Weights of a small mixture-of-experts language model, trained from scratch on English Wikipedia.
Size: 14 layers, width 384, vocabulary 4096, 63.6M parameters.
Experts: 16 experts in each of 13 layers, 1 pick a token, a sigmoid router.
Training: a variant of Muon for the experts, 316M tokens.
Below are experts of layer 7 (counted from 0) of a mixture-of-experts language model. Rows are named router (the router's row for the expert), up (a neuron's input weights, with its number) and show model dimensions 64-127. Each number is 500 + 50 x the weight over its row's rms, rounded and kept within 0 to 999. Numbers have three digits each.
After each expert's rows: a language model's description of what the expert responds to. This comes from a sample of Wikipedia text that the model never trained on.

# expert 2
router:507504544557522541578565406479490513549492526418545562473492430542517502534576506488580463468476476472462586537500455467478517414505525487586431499524356480580488469436577480424483526578507542
up3:614501529549509554507426461459529484468461462534506476465445510483545501505529447555446529425414464493473421431428502587500593500541366517463518456591500452485579542625497454523429542504538412
up4:426588488528448558435540572488547551577459544470513464468410459505486569472598516551449557507483556485582595547448463459424559494570460499551522436457507489501413581458551455533455500546459546
up5:562549495423540430471501495499433532487506454523568518511506458587499495494511599495533619512536542508467467470608504520558425492517562514478482441533485590516509466435600506532486528550485575
up6:521463617606495512590522489496400483507401605462526467500373529551489497492457495528488500422500549602583474605468524435428441539451579495478484491463498483445547481463468503394580539461562467
up7:489453444524531472543510483481500529527508561467450431459440467475490474512394471435510608460618441454435431557455581490475424503546527547505526453495461462520571505471487453519500556404594522
up8:541532574401557557570542549522472560442473480577475497497434461476536484581611382508491494421476458485451503497569532599434485527502482515579385489500432505522589467578506468499480504494557506
up9:437521541542554441458510492605464438528528522447447498520568481459563497491550522601512447534547467502544639460506399547593416452516493494472414501467495471494581534503511464576411470546490522
up10:502401461424515484489536554415461487492441456378449478521523488435495542453497435511462445541569434451586496386522548443524545466568567410539470490514505491548605525480563524526523552486530502
up11:554445480530534507440493465513532420531494544426556524404470543590495567480491455481600447533510522454552533526477555545500514503480468609482548435436558517562551504482519500470554501559579412
up12:524510496527520452487520505451443452495527629481533581503621511552475600452542451464464578467546413458461556447418482543457590500422527517509487531493473494559534463520558545546552426498492442
up13:498522437470577450478511443506457448561484549442499521568497458572488565435483555466542492513593487456518554472556467470505488453470535489534552534443499440471450496489431582553552556432578435
Description: Space before numbers. The space token before numbers in tables, dates and lists, especially day numbers after "on" or month names, e.g. "on 27 April", "| 1990".

# expert 10
router:514538455520454513474513533523514548415414419510479586464491471511502450433562605418597422544487480504483567576453488522417458494508478474511522542517445470475429483539550542514610537493432570
up3:410550508550493525550526455541442466422383439473554462601556483418492545367439543535468489557545490475558542466581548469462548452461519476498544560402569452585471522568509528517516639485494403
up4:561481558506581519513504490502517515503627508442507568447504535478479577474549502552521521579407488493449478484592496574516525423516511444381442551464504526430565609551442465473423523365562525
up5:481570490382538447549507565513545504476516472479526481534433481496440497502478611530461506478518434475485623454479521468554506505436548432514447491528430500551494430461475599480495518482484442
up6:429574551434529571573529377473648520454427454397451535525467414453374496497545505468451551444459477498621506454452443543475538500404442480505479487492485587460486582558416467493399523479493487
up7:472532501525557417475474502589407492455574527431459501567482538614506489467533479542539500502497531543486552480452542556500568449535476495535552484472444498548574585514567591516491479480524499
up8:369532571516438463476552551562496640520520461579409453553582495515497470484569526418510497506489432519542550450513432536391486446464515410511498429436471544620484623456544534556504492506497490
up9:442537567493473402585481513560533499490476548432468496410562595453512557549513533519458441552481514482492435510497400461515470485458599430492596426465467506529562505569510574503598541501556435
up10:493584471502442454556462522530564508546519505467561455535557610516444557486497430537590577555595459466502437575456425530475478513499459529540556505453475574449524540507467603601489537437503456
up11:544509542500493437531490576464507509554507446485514504388496608411570533482406388478520491576505458544511553513512384548458555473564480511533445422513458466576417490512492524402518464553505491
up12:469527450558644430570443560504476502537492512615385501473572526505555464552554579473500521516521496570470505485562555440501480593515524474451523586470461482482472572527479504408496532404538441
up13:543441464487540432470489489475418510454479526450433452580507514519483491521495502507511519560454479505542566472453439529485546419542463517555520498554493578480557424603498466442591467451544569
Description: Mid-word pieces, "of". Middle pieces inside split words such as "or" in Thorpe, "ock" in knockout, plus function words like of, that, for, as.

# expert 7
router:514460472482606550507440539533515536460481446546567536494500534496531535530494468394537471443503530499514544495486498514486496541501556449480509561526546480501574471502606480673521493457548415
up3:497480441564481448512559600521433552554554454519538518457394564601506506574442568522444534479510562546528448485464520555533478500577440493476474478584580539484569475459558529473552507530458508
up4:464541457495496511536483516465542514474482561442510533574513458567480436484464546474455505562528518540510466462455441512470585532436526527476413462439579457460522560481612546588584444472560536
up5:510484490454525534544462521482527417606464513495507562435441490472510441478536517518524485383484517417499504397403472391581458511426465494519443450509457520487531527523618501593565497514587513
up6:459530495445533487479607518582557508490512500513465407449509529450482481520438441422518439457488460457471524527530546461461488596507470541502445497451597568443505403478462567519513434470494554
up7:583502445542519543488465491462565572473537523549513570446520415507552604520502481448553576502543470507524608483527569543526537536440460507547549548498573483420525557430544415497492457565587527
up8:544469547425590464539467556510495596508518453564482519472504436442406529470493499475435472440517538451511484457544427475551537548467519533523587577463523551513525525459464499528502480524654554
up9:439434500489431528527498529465464483523542571415521573533531439430442570594445484491553440499407410477481487455457568495479503523460398420553519512520486603571439467466554495436504484420496348
up10:484497468485564490530564559568438526485555589530536417544599509553536486501485518517525503448482538500468563491508526516513463477468457480518429537416505509456514478440533466554404499526483496
up11:534541501485569533562438511585421558485577525525452506480483461481525458440576503474461547512494508478434481373538507570566445471509457485483547459446453446515489452506523515501629473504537499
up12:516409533528478467520467542449545477554457570493428581498511430404466621484455469540471562528508433471551610472426479496454436474524572579457492442581428476540560450489476551522517517502488424
up13:476459429442454522475444526523465537469524422463584434499456536586563482512522568457541510500500527438476459458466563526512536490588485526478532471511506522486529473584500453548536458488561583
Description: Function words, taxonomy prose. Prepositions, articles and common nouns in running prose, especially species articles, such as is a genus in, known from, the family.

# expert 15
router:561503578492403557495500447502511496516487446449532558503523457540580510456475494483537436515460564523426490530496567461467420523554518452656554588473568493406464429556530504500553521534470504
up3:443544502472496460501534528544543469470573470521588482535526501559576533514490537574510495516512585445509399528446539556540541592427450471469562502478575486517549523444501489497511530553470591
up4:548445401602494576594430486510432472481489486425566505458502375472497531525424500448559501519551461386559520489434458477429517540535452532450458503455487491578457418480475456396473501493436589
up5:432500484517471495440463534479504533554504512499436469533478443476546363494455535505567472596546503549602472602516499457428456497458424419554457564450451429407469528456408473482485463479502552
up6:432458562442445448444544416515508521557423573454506555520475496541545452484502422499512492552458582450577478499504504453443414529478470416519487570480480578435484556492401601477476523500550555
up7:520496406508585466578544400469511465443563514408542503433471478533604604440459522533507544552398462458490488411542559470547473469480425521600473559486458527510459442518646507470537521527555549
up8:560446492536483500493527418516581466504557534470513488456539345489454555484479490459532490513476547417553504337500569449491511569473494514511494511526544499485490577505512511470505453472486468
up9:610518458537561567635580541449549441448567568414498559507500489461556521486496419535512492456496453576475482443496487396485460500460504436556581515454525503413465476533527477481451495569438479
up10:442504546524479555486476508596484526400479502640486507508490466569485514562505539510581501492504478525478499452592440489496508441469379471567518495489467517544519479538507489535515408528487500
up11:471493472525539478530468558420496562563512484528527571576512480508609472506590464516506473458411518536498512515491527451483514476477522490449515468541531475364508459524499558593565553511443495
up12:563501528448460479499526504447500503507586584512500472473483549586511478481521423520524489444408607451451515499493539508566517459520462514533557520459506474351595521587504490503475441586525479
up13:549438532505574482461438516547573569459555474505486470461512419472541570436514464529512520452443556520479460577406526541474527564516479479527583564472443445519476473553501511404516513514512466
Description: Digit 1 and word endings. Digit 1 starting years and numbers in tables, like 1905 and 18–3, plus final letters of names such as Köl-n, Flyn-n.

# expert 8
router:558483520532472473517417550400480544417415515445485516532494475500526499435447543485529496515465454558544422372479498572565559566479498460436477461515557541509596550504602556538519607508497392
up3:577511514553505512495511511435508498524572516443432456602489551433380615636442585545482484411409501493460501379547549443556597490444496438451427482502545452480416572537495639518481450499601512
up4:531491476586487492547490558451524518512540475507404468444428447481491461554508436451462533507466429454470439560522435503522534513492487542556603496544532588683545456487505522554493515409513429
up5:410534427522490543484547455393531517436438611539436598531527551559495536543467560488508463506422452414444537438471506558500450474522504481480563485456440421541509470423573575505470561511542530
up6:583511498517453506403489568461495467475535468383499470474527524424546507592444512512522466538511496559523435438498487507487596470402521478455547452440445496451461573499537477462561494561447458
up7:489449539458524599442506527447502537492473559490504598524529491459521482398442573547470568499484487532457486434484435513485489459472485525509473417467442561473449423474573649519506593515467453
up8:499517493513452462566511575430511480437498450428465505519499499468432504487462643462643441481447575453608498455461508513392490474490461495572473522531522476607507497434522514558538478453512398
up9:550476517539578468474420563429544443373579499469507499508536504564559534498440372483426502576566474529521534407427515508541538502513532537532479439603521571566544520504513549512423489440477456
up10:549494451585538508486502449406471478520480547453540542574462589468447526440484496498548517469436479522575585453560580442546545575443446443440428525578473509405474529533423444591555536524563516
up11:442542514514442473522508514568427570410532486422532578510533517582520602524455489469484448519501466434488520478465509568439423526452511473469599526506496468512581527558481499548587605441499489
up12:531483490464489550457433581477464511496515451567497400603460462551513539561453615509413486469474504566449572541457502543525507521483568437444513433479604563592575485531536540551439497398540403
up13:525498611487552583426450529436563458449522430479604429523540429602576517536475446511530395494478450514580523444505475548497529442411497607470520543460484540554513588509456577455516513415513481
Description: Word-initial fragments. First piece of a split word after an article or preposition, e.g. "ar" in arches, "qu" in queen, "p" in pelvic.

# expert 5
router:447539481490419529472564481466491557511544534467560593470466432555514491533530557459491459497542480493464550495420491513504495422527512454632461553490491418577421408451584488356508511534532545
up0:524519513486503484581498509454578513507496487510542459511477414507447584497560500442589539475485514513510514528478497488563435530498489418571466505483531483495460455487530523541523457503517538
up1:515514493479479541555519533480523421522415584574434473549533396449457548517468546484453521555638517427410510443552516546519490522477513472547511485482570476477486469430417456549510495465477483
up2:465481604552568438514482532416492519510565549413494558602469538507519466420569526450493462418538392544482528453506454497473520448517540465602517504476448390486512517460523425519515514504523463
up3:429531493473535454500535511517449548506545468480509466523520412460438523504451500485575496501450523481453492567508511516533500533449491540563545479516541464578432527581480510527449483495580468
up4:462466575505488424511474507472529556511478570475537456489558505485550579505553487458504530431485528520489385458469554509598447542635409584517468512535588528366389503499401484504503544553475493
up5:497507524507488578442490454458447464606463501535538569524575546523518586565506543482560578381499473433455618460546515431388477513566518528471464420528436453518511472508551498487539544453515543
up6:471484406450588479492476458510472528475545560548508523469492417529531528474463623497579489464618469471530452469472462454485483526566520481597377557483415448598483527459566437466539507521530502
up7:526467557534450479505412443419448498478472523526525567532512546440530566586467573502466515600586479569498517511437516537449393478626444520441518532420359467521458447587574612541439543508497469
up8:583541464506524554528497523461547520507434508463567475490482484437386456469517534518448419547599529391498530447491575456469550505508512485517496509507516517496535418499540490549476535478559573
up9:536499506609444507574461485474462502478500539517499458472493470511398519551456422533550607444490510409509532557460589641432542497537482432520496531527554440513429497499513537429483495477544544
up10:553495534483471580362458497487458562419538466525425404599507496531442518481530499577597558489519486487576559464493544476555509506533412526546476468429480496485494561377530518606481509463506522
Description: Name and year fragments. Middle or final syllables of place names, personal names and foreign words (Av-at-ar, Del-os, Can-al), plus the digit 2 in years like 2022.

# expert 11
router:537472531466479490553477409510538533424515456484486566433468494518550536447557456408576469520488567493490531518422446479491457566533534520652516629484452446549436371485522579424527522531485624
up0:553525445593497534504501562478533559450431498503601478458438607470541519463484566567465527542456528517552591510546487534553471514533511602495418536492514482457545471521527460543394391469537465
up1:537496463552585545441492437481484540449545516505452506547474470568466429502437533490458499453507602532453571489471534490374451452493435448582460571553501469488516517537517472522455444528501498
up2:469560506597560552561436472418603520498579501530529501520457519530460441481452386509544504420447479383485524576495562490490610498485547511544571575447387467506461445515533547539404454596526578
up3:462486533492483412518421557462490522471561389545507458526466557610515527427453574495534479480536513510549553364517553628447595574434508423506423448486617535485551442462549495475501496485437547
up4:514413451502467504371493474512490497417521491503559483498530434535524478540497467437560561453507544428452603501517525430469473524517475492542483561479464487533493539550537609469468424581481462
up5:545469529437527486542423504504501533520540426531536535460487513595541539484632547446473394597545435478552524452551503545513493498544573439445480553564499449602518480365530476469561512422519437
up6:498548460425490492438438536542547383474530459595574494517512515416457528522470530496580480488507532481501482493448557445385483534464534572524469553500533410451526474420502539476432475395571495
up7:535472553402531530444418418471447490452479423539522423497459576441493521452517552523496521434469499531445537467467526443451552423484540583496503521504533481505415478475548454556494471545446542
up8:534482469520479470542486591502541541476513480593470567469514475514509484555556547454453465563340544464494472530514449540515564619479457495542457503477467591461402513527430467459424474468635549
up9:519465563494480490580452499483453507441558489412548514510589414528480451419542447423430482446485623541498516440510480558500478347448515493505573446449557576528537511496435622494490487504519551
up10:483619541472479487520465498513451568508501576491480481463475467531502477472452554497523561481476475471530485483518423513529536433478499562418464538513440465543544449503483543533510482510505449
Description: Second piece after capital. Word piece right after a capital initial letter starting a name or word, such as L-es-lie, B-at-irashvili, S-ec-retary, V-ar-ious.

# expert 0
router:531590458455490501482505541561519476503519463490425446486487546493588564511556505506445497474511539435507559476422480568422557438556411470545527500469499532443478501581595491585456313486553614
up0:516445377468476518634497474434526506624493506471560439478503562504408550457538361518403535462500479558456474527507467499568503530476481557410537458534528524495594574512567500496517460512525461
up1:486522489602522538459562536572518508585507435512455500449513491497429601528480469485478443451397490518554604473531433493470496467471516507500575457472514489490486479546568422492487457459464485
up2:490503431498448440474541550509445489456535539425448394461504475445467494610560508586563439490540480400462511452371480441478429562420478471479614580395494531410466565465529499476470441590564504
up3:525472471547461452493488515481514401521469534466557490536512440489480471531548541516486490428528546457538426585410494559480460481491559496447563551544527412503446525543588584543518414518434555
up4:518547439446499436444538475448544484421475460478475457481555475524417484503582512455456554450583533505545402537445328472493496514487537449515559611462599490505460466486585498460551448510562460
up5:444581445471479416494428469434538510558530439549395427554518505577553518531461526544523532480474515519482528488459336535597527460527401540521512503497521535491465465440501553456548447490549582
up6:563547576486481576541515475511514559483568409480456553570482514579448532561543516502480438541550575456420524521463429430603478488482522567524521510495586601482519615469573560473469480450503541
up7:475562522530465473508490495564507517510468461483502548465557478456490536463484552580391465513565526465524465500534496598513553542508412478474451413519598570463543584523487492573463506460524513
up8:428487547623505338518448561459523469510577439464497510506463513459560482517518486488522584540621544486519550550446510420468494640484414577484545500467493559470418486450514498523495395495425501
up9:527577502483526472437399554572467446428458492482532538481559495531509544483557430520573441563481442500471551540564466574471590488420582490495478484583497461471495498581517520529510531506505545
up10:563471504537497588487453528513560575507464452486453502506427502460573455457478618608478476452503474491490498446523539539497545388461517407468462469514480495476369449522547446517554488583483556
Description: Sports and census stats. Tokens in sports team, match and season text and census percentages, especially "of" after a percentage, e.g. "27.7% of", points, debut.

# expert 13
router:506487506504547529620532487582485454495505464472524506552534540492499482364565584488503560511546527386552516552541427419514573514447480509525437438464403441514479511491539529559560461495493470
up3:538467468550461555599453461473465583515498506572483487565525580551503399474411441455565395528540453521476555559486520468496537507626549516437502522548518505609535491466484456510567533510489555
up4:519530576464419514454467481477551576555478641544487474486473523526552420440443493559562564513483448568514542569518467454515536487445438487406524506539422398520617583442508606514532573502451523
up5:483557460521455413476556486493499469431507511503479514403469507519473544397535476500534473418542453485511492594504478510485433518557492563557475477526452465460492497527636451538544431491419595
up6:549544460515587555485449434490578461510547470546552510534551465361451465576516586474504459493529446522494610537523529477504431447511604437487461488464510474463519493476511479553493436484603461
up7:585507554521514542469519414439458567510450405398539470424456529485497517612569434572494389534462542450555587487506462588547579540482541542587426499480471492448482551464486529430494546573470538
up8:479552397526514462582497525484526521506466426501499442459507574389437503566460544554447538546580554489568520451516394474477476516478496488538467414510412479569588508560567525537508505455468548
up9:439448446540475438573524500473515487440552462445506455500462515422551562436434427537469507538513519455568531524508414476454571498515539509396494494499412527492492553585511504556519483557485535
up10:590493474498489558483510461463510544454640450486432502494526488577574575513570517418452552524499380528646468367543522503390524500443468550536444504555494518534444568498569505527523418459531436
up11:553457566477471516568441490435518428562387595459570523476561534495515419485561620374519496464480441465550487534521556514574459473460489539535516464600524461389516592512466512536531512488555609
up12:554433466571554457515514534553456570549540469496484552466397438379573468497469565464441524520493496521457502473510552558467551483492468552479510475495518488469577440468550433474522538544559541
up13:521611368444493409455526475469586470567481511467428488443394543414537523447427449534435536491435417519431511494510531402499484554524524522485486508429535571433430523507543483579606481427511490
Description: Line breaks and markup. Newlines, especially blank lines between paragraphs, plus section heading markers like == and ===, and quotation marks.

# expert 3
router:594536472455393484520554456524545432487408560387545585516575486484450518446453605531434504489451567491446492495443483476526433484471537520572427437507526520491499404505533472507591497501557464
up0:532575538534403502491444613505513464585467446439522497418420479472561401534517523540434493546563458514463484530546483493572480613428421494534468446534463514544516519551538481520401403500471419
up1:550482490549538527554468538500416413429429516442543524545608434481486486521537590540483492477573514492514490543522589491593560467419526560497562547537551491481450549444483571499503510459415531
up2:508533504372470452587481547583490523517439489482562522528531551437453525500499609448460579585554505516442546522514479478486502446490447413583442527585499465475587442535536606432515465523483533
up3:503502491438473582523535450555568509529520475541416495568478436452511571475526489523461440513409505513456484500542547451419495437506455480549458484493463463525466549438546455496477489529507460
up4:454468535507573450539561558491536542533592561476440487479436513496512483509519458470441496481529561480577532512477483471530596441376458412425460523500535478503561433576499454461435468499598598
up5:498514454509455535508499491605465536474439439480485464564416483489380548445398521473512558515519543392541550520465517512427409469490412522521538506404543472471581396583553522561509532425460384
up6:514479503499523589491468456527511600445506561402510552539514561509535455449542562527508542480378460510548509452543460452535579516456514404562471510496551455545509530543454485471488555441463493
up7:545626476429417478519502592502443482504515516393532508483413512421506459486430453562505421484517499448559512460548506569462556498455544558577479491469483467567524554470571571596514439520518612
up8:485462641438496443547574561456540506475502513432534561608496488577552490558511569489457474387491557466501610554500450496513467509501498468452429408470455480449493523475437533530458467500555555
up9:582423459595472492594451460517541563497542459546525461530555543522342530518496573495465493528476503439523613536507431459598487560499458441559372470476588408563461533500406563488460453474579528
up10:480482559417454466480523495526440517482479480511511576576440471476463492410594421533478557538514530555460587508537550461467442502584527474443591574538575411553574491499503476487545507581523426
Description: Mid-word consonant fragments. Middle pieces of common English words split after a consonant cluster, such as solic-it-ors, poss-ib-ly, eff-ect, sec-ret.

# expert 4
router:491543453526519513567544532416533479518463482421536466469600623472474505449474383487586485552509556488487459510499533526538451573505534518550397560444573468495463473514568530365593582507493516
up0:567486502441626533446484531510460436520479485538483489515513433492568489476473488549452507469535415486472550433571472446452512444446528506538541533421467534527552522449498532441477469374509428
up1:491488492414530555514550484455575454579479490557478441520408555393471533454542485429513532460437572437456444507479556523515427475511451573395456523466594488501522499483512459465463481529580494
up2:488583503512514506552464596535512527413401503509408515513478537495535468484462446474501520466406466500457549458513469530615464514523566528433549413398565490417417494438515557507496529480527540
up3:516466500610440476470533412562567560419539475522505505595496495509564536559474522502475478500537546520425491494569505495479447536446533473507429564468462464456491563522492530576502491472523553
up4:488457592611526445493638509449611383462562474570498494448506460427445553542481433445566544485441533557567574543521527502481543490529466466509497545564480534503465450450469502492436418478488515
up5:467587463384522457564513555608511488501434507546497520421431514537558564487557403489573531493511400523556416472500526457539468482480583509510473588483465490552501504549521430473464470554532533
up6:368586482516540493431480478541523497501564518531550495523571570349400578614523382520459530422503446459528581574504460476554525535548538472585441538491515497507466525421528536546616426505442536
up7:490495539474465476424479549394473537439485457387430387484489494552502462487472506464591432532507479526567479422579380418592439556573498515495460490439574452533501587512528438565518542530450548
up8:478468545534516510541493479469503507552596552503402499467474609564356597520540531458505524549380488421486454526515478530568542483487483607589492403529513495552522536458492558459486506477541534
up9:553582499516585521440545642458522425512481510495483488469469506541541480478444432440476463559470528419553529420523432490494481475536487552497485385522498476475506505436566578529470533499448550
up10:525488495504622486505448530481530548574520475546578500528560477547441487414489475471539558530487505467532521565508493432550544559543434484551401402525528455510546452505483417506559508556550467
Description: List dashes and periods. Line-initial dashes in infobox-style "- Field: value" lists, sentence-ending periods, and words like film, novel, Genus, The.

# expert 6
router:545555504537527617550485495457455504521507509415421463537523565459505565542518398523447524586424550573527461421515600526454510570459547450510430584573467502477457464490547489482511452581530501
up3:519446456434606488453451521436553450566488546448488460524463495563535518587483497389623450557499529514498506485538488531555533489490477441471461482447490513499487473538489437564557459577566529
up4:577514515538511385467494429405480595419414576438391596531460563519453580475455522462506509465456451469474530505449562541443409383504521482444434420511484502471412469518502480489461532521511554
up5:457462496573418483529432505464543508433461517441486561454536500460482425578586500459560500483496456541467502409514432488595594517514487489517412488469551532549526535414575500460558474491520492
up6:418550566536477539500523458441559519509525524436500455535607430526513548448350562518514515440541463441489612520487629526456507561491573454492512537500498571589441470452486472475585467456549472
up7:441480495511529526538498504526428538580501478529501474570549526512392488573439552459547530539472496486580538469559453502416558517517495479430553456511522492509542483422442514461515457473490585
up8:503453498434583482492516505576452468450478403481648535482486436543493458529493551451497470510592478506546446550503524451490520520547538477552531489513437615474507511456527413502516503487546468
up9:499530519486572514517427593495480586373515551541428502499458506477545536570479569576581506534552393474457550532496512520476450493489505523533532497544388576383413532471558493451506454405434523
up10:604430368448594479500538524460513532472536485496478549465429518549530511514552449504488558526563619387459533500520485486473538554544458394547434511524513488491541451497460541570546502428589532
up11:526484549519527510498554586591420461413493595477379538493405525523623473504509524507496447419485541578460528424586537473536519508479500479456475468516516431442503410547507494560545490492453515
up12:556515478493520473482391541443618588534434519536501514496529532431468487592559541519499478487499508439560523486573500573448558446529544392479454538536538498498475511488454541543557441582503502
up13:459576436519502498493453490498614506481460414570566549452503521481490543556585525559526529371536513475544516474550434443467492523447542485579504469511396397442449576558513481422495496492574515
Description: Table cell separators. Pipe characters separating cells in wiki tables, plus semicolons, colons and slashes used as field delimiters, e.g. "| 12 |", "—;".

# expert 9
router:540499524494398562498453438507517544507465476374479600409546498475551438491553532440436514500486435448431526475435476503398471426600459487553460637432455431549418411453561554385550468565532467
up0:500521351547557503549533430440523520517501543562499479481550524507445503429440492505488606481462474546516491416466574476492489451510449402471537409529419392430540589563421585505475494572494463
up1:451446523576434416478489443462520467518599477546473441496476553482507475582548556510481504497462574549531547449437450494472495469585523462525512589451488521462493520516544560511567426457538515
up2:431490474456511541445558467525546517517517494524556542433514483542514481482523550402524476572553537573480598577596410418479585494528613521502468477520529447424538501599531527441549512539462503
up3:536472492432532558473452595511519446467514396471442460457576505490552469457492491458506554491534450529463504487426439445459509507428470482576442598514524476444474383479494568433562382620556619
up4:510472510502446535440528600450511514568496506487572470629510423586435519485457533477505494418463501624442586542450491424434472425543561484511509639477559460541442468432575527398480507456545400
up5:489462420495468466451587504487474496555450521536450505555452449450523436555542559442386458524513527494563591544531528422505478504537499527411418430403500560501435555533598578584474458577452522
up6:569530458479461465480443423443427553553478518497541501503432453453573529541494529506395543462564466507477484529533522488492528471534557449479438484555446492566522519533537493555506405458424453
up7:463534461510544522512547547466448522461511467479492491443397497521456572434515595510568495466528572551461526568449547384358575442501496505552496550489497467523532502483523496520512449503592494
up8:548450493598503538451497521510514565552509520412503436482501469505546499530468486470556382454552516505500477574531469448516499448537382503538550585500505390478494583520575528520557508539541443
up9:581455444494528554465499513479516521562507564429537552533528465523467545490420479452493568587566334490517562446562478501476524492532479495453460499514415470569416530364444505390556344450361469
up10:465419498482497522449442490534524537544460510471503524417499468479414477484525460560425527515521519543521525494500446521452533491492360574485544428494488500469452472552499505471539464476585564
Description: Final vowels of names. Single vowel or short vowel-ending pieces closing foreign names in lists and tables, such as Cub-a, Naved-a, Ob-o, ag-o.

# expert 1
router:497586514490425511407487500502463516492430549468475589506489467550513497429539482474431488566459436529517502508407528553472511400504486443568478519501486508453520435509591482557538510486508423
up0:448486510492448420445550456459486493445419522528381450476564384491492499426508580482451570569583429543546527440467456455510504452458510440499552422519498584469486471600547484496604463471526417
up1:604466477461602471483475485495420502441430563478437463515586478509428498484424529625563526504478534502470508514510515486484424511529510450528531539409532488409537474526453490452515566592561447
up2:538524458527484465471453459508431548501492317564448559421484556464495433539507494550485557524440531469428502448466502529429554440533490439548403495372578499537468470557589484514591409495490532
up3:525468489433536540471468543485451455433510593510530515469528494608461450428582427483456491517515514564441508464438526484469433524505539594513487444468447490516563587611572556590538509353480341
up4:509583511519596496526472458435450520556503448606497427521498486414384431502588417463475436552498514446485424452534496517469505464406445579492468537347526450487493581502456457544395519518579545
up5:473432583574450523559486488458467488532523558486516455583491491545489466522545438476486474588388485573575579521585384552454489431503562471562527446582452430447466533487578449569598492525551486
up6:564501489456616467587444566464455497563515568557511547492465465532537533465509486512503500446569524571557551464535564443408627536483554501567458478488542486477467513488570464471522508470530402
up7:433540489566507569470473436532474462432484530570423543485498495485504446480542471426550511442576565463522448459460481537487446504583432459497488492392457502556494494479452466554445578517463504
up8:485575502497495541488548550523503549526528567493501584536503523518511510513466449458468443552485440513575491416517505548402461463459498486525416520474440476437503459505506462506551502491558502
up9:438562565561478434489477462486379438494522432535470514393530464505448424539530514555426478564537547589515526424467436507482563438462554445551438540534446504428478480418518511559435471543437503
up10:488502533428537464541483517470515516502599469527514455518532504566559550436444575499569530573404528488489519484473519526439478410486491546451534533416498428468461600499602569415547516469558447
Description: Noun-forming suffixes. Final word pieces that form nouns, adjectives or agent words, such as -ization, -ership, -ians, -ers, -ment, -ary, often in titles and names.

# expert 12
router:523525517595502604497450497530511560502464439479428590435542499455536524480526521395570453525497516542489527498508483479495517481493486501527515507492479438456426399519511492591573545502501539
up0:529486615585511513542495551548507623517384496569464518488567509461570415529478475540577567525474481506437481492488559524591448472473523593450551518438521470477470522497456433485455577525562550
up1:495522534432471569565448536520538509455576455484479591469439462402432573549515541486475457452487395584446530534533501520464519493480483493461523517522427480528462443449454503409460575578666526
up2:497505472519499491486492499529472509606456445485448476509495500477597509500614454437443507569466446521438590476503519534547454453524406499557540422575472459524400506440566525598430481559504527
up3:499560501455508585468452570541471433536456459466522505493474534428557444509467575412571468469495444561589548565500511496486520410478456539440439515513592548521390429555441481478513524496554465
up4:483488475518517480552548490548561542463479508611618512571497474465448501419461539504560534529450442460446614662499522590450491488518508470447485597447535524429499524500476359507463540511483561
up5:459565478617522464474511464494496498521485436564557560480525503515477498491522539486555401559505460414415542564444478409438501478478589427561468496453547514545531541502521548551503542488517473
up6:551479578527445488517395543486547597490597569500465518522530471516447451424484458494514502562501450527400507500495470473507493429450419506550387537532563508537473535450420484484640516499592521
up7:512482424551540415471551510526508572486468549537504501491418438532458506505538524449550486509479546471484565452441545423440611452412436456492479494490499542494412498592490509434432510451588549
up8:572519583608535600487468424451523432481486509583457544459494368412556551470559482496614517523533478541516489527506474486512579494553539523431464513545541443486512430490581529492522404587502444
up9:557476510488571596564476554443509538529527492545494435562507560513536454436490530438487495500601508516515485515563468511418547509558486485476536539448548466513389437491487510411517528497572508
up10:527426578528392481490480561450403566534459649624479499532445611526498521492495507555474565396450520422469574467564518612464482437500482548472436533495557466426418486469525509477511412398590545
Description: Commas and conjunctions. Commas and coordinating words joining list items or clauses, such as and, but, or, while, including, and "&".

# expert 14
router:530474521606487514550584512586483490473461425516469552440496501518469512512525544479482457492466496606473484569472531485516451508520515574565517508506466458486361368449528574414578511492508486
up3:478512543555549583500427564422546518516487424645417545457552421572403504435471544569452477424470597506473504573485534549599499479552479596578581426458458565471551500503555500541452499461487473
up4:475438478505600589482488493539538459532517528423488498552483422438459538451516374487436509523480446542471445526553465484552446501499571497536527538516414476450517377479489523522469490550515552
up5:521452549483577439490548495612409487457546466539439505479519522467553464482442544448519573501479438384545426429551413451480453503450485466466512474547513475591542451549444403434436454461540618
up6:567537584549501561501552506520506581513503517531468488562462548553513505536493524510460537470525464529497412438423460572516514571494430476485493482521438509490530435339540506437504507459562436
up7:364482480435548448517502453565525430498542552526448518523553477497486579527514441561521510466504474566498408515556482553466411418510477499494457516540391492492446510473443542479523440530594580
up8:433543551422646546462547532439530557483470487540437486456555534508521495460505511565519401462509566472477582485556498533472449507566456464526375472499446438566503549461575540482501506484565502
up9:462462474562435497496544616561463575526493563587542441501582518462528496521589521585489458428575565531549449558523494576456447537474586505504547466568414550489466473523508548548528502448471546
up10:447561440544563531523536579465524520484509465545555497581483511532474443519575473494499487508468569572439423557477511559395537561474503383553469534412566514620432472489553430410555559507444445
up11:483501408496535504500509578472559380463511397509439493521632599507562532488512525501432482532471458474502556528406470575495527573568511522564558466526436407477529508517410496455553483453492546
up12:537461517471488514513432515447509467511522430576575570508590474534457501525456443422472490496476411425572498514415444465533478528578470490458525473546502468519507565522558515472559462404490510
up13:483535504527436529510481548499432568479507404514513570472421553482534465539565481518437550602540563519511467497456509430538521489544479454525525445494474485528463486494523493541494404431499381
Description: Digits and hyphenated pieces. Digits inside numbers and years like "0" in 2024, and first word pieces after a hyphen, e.g. "e" in re-elected, mid-eighteenth.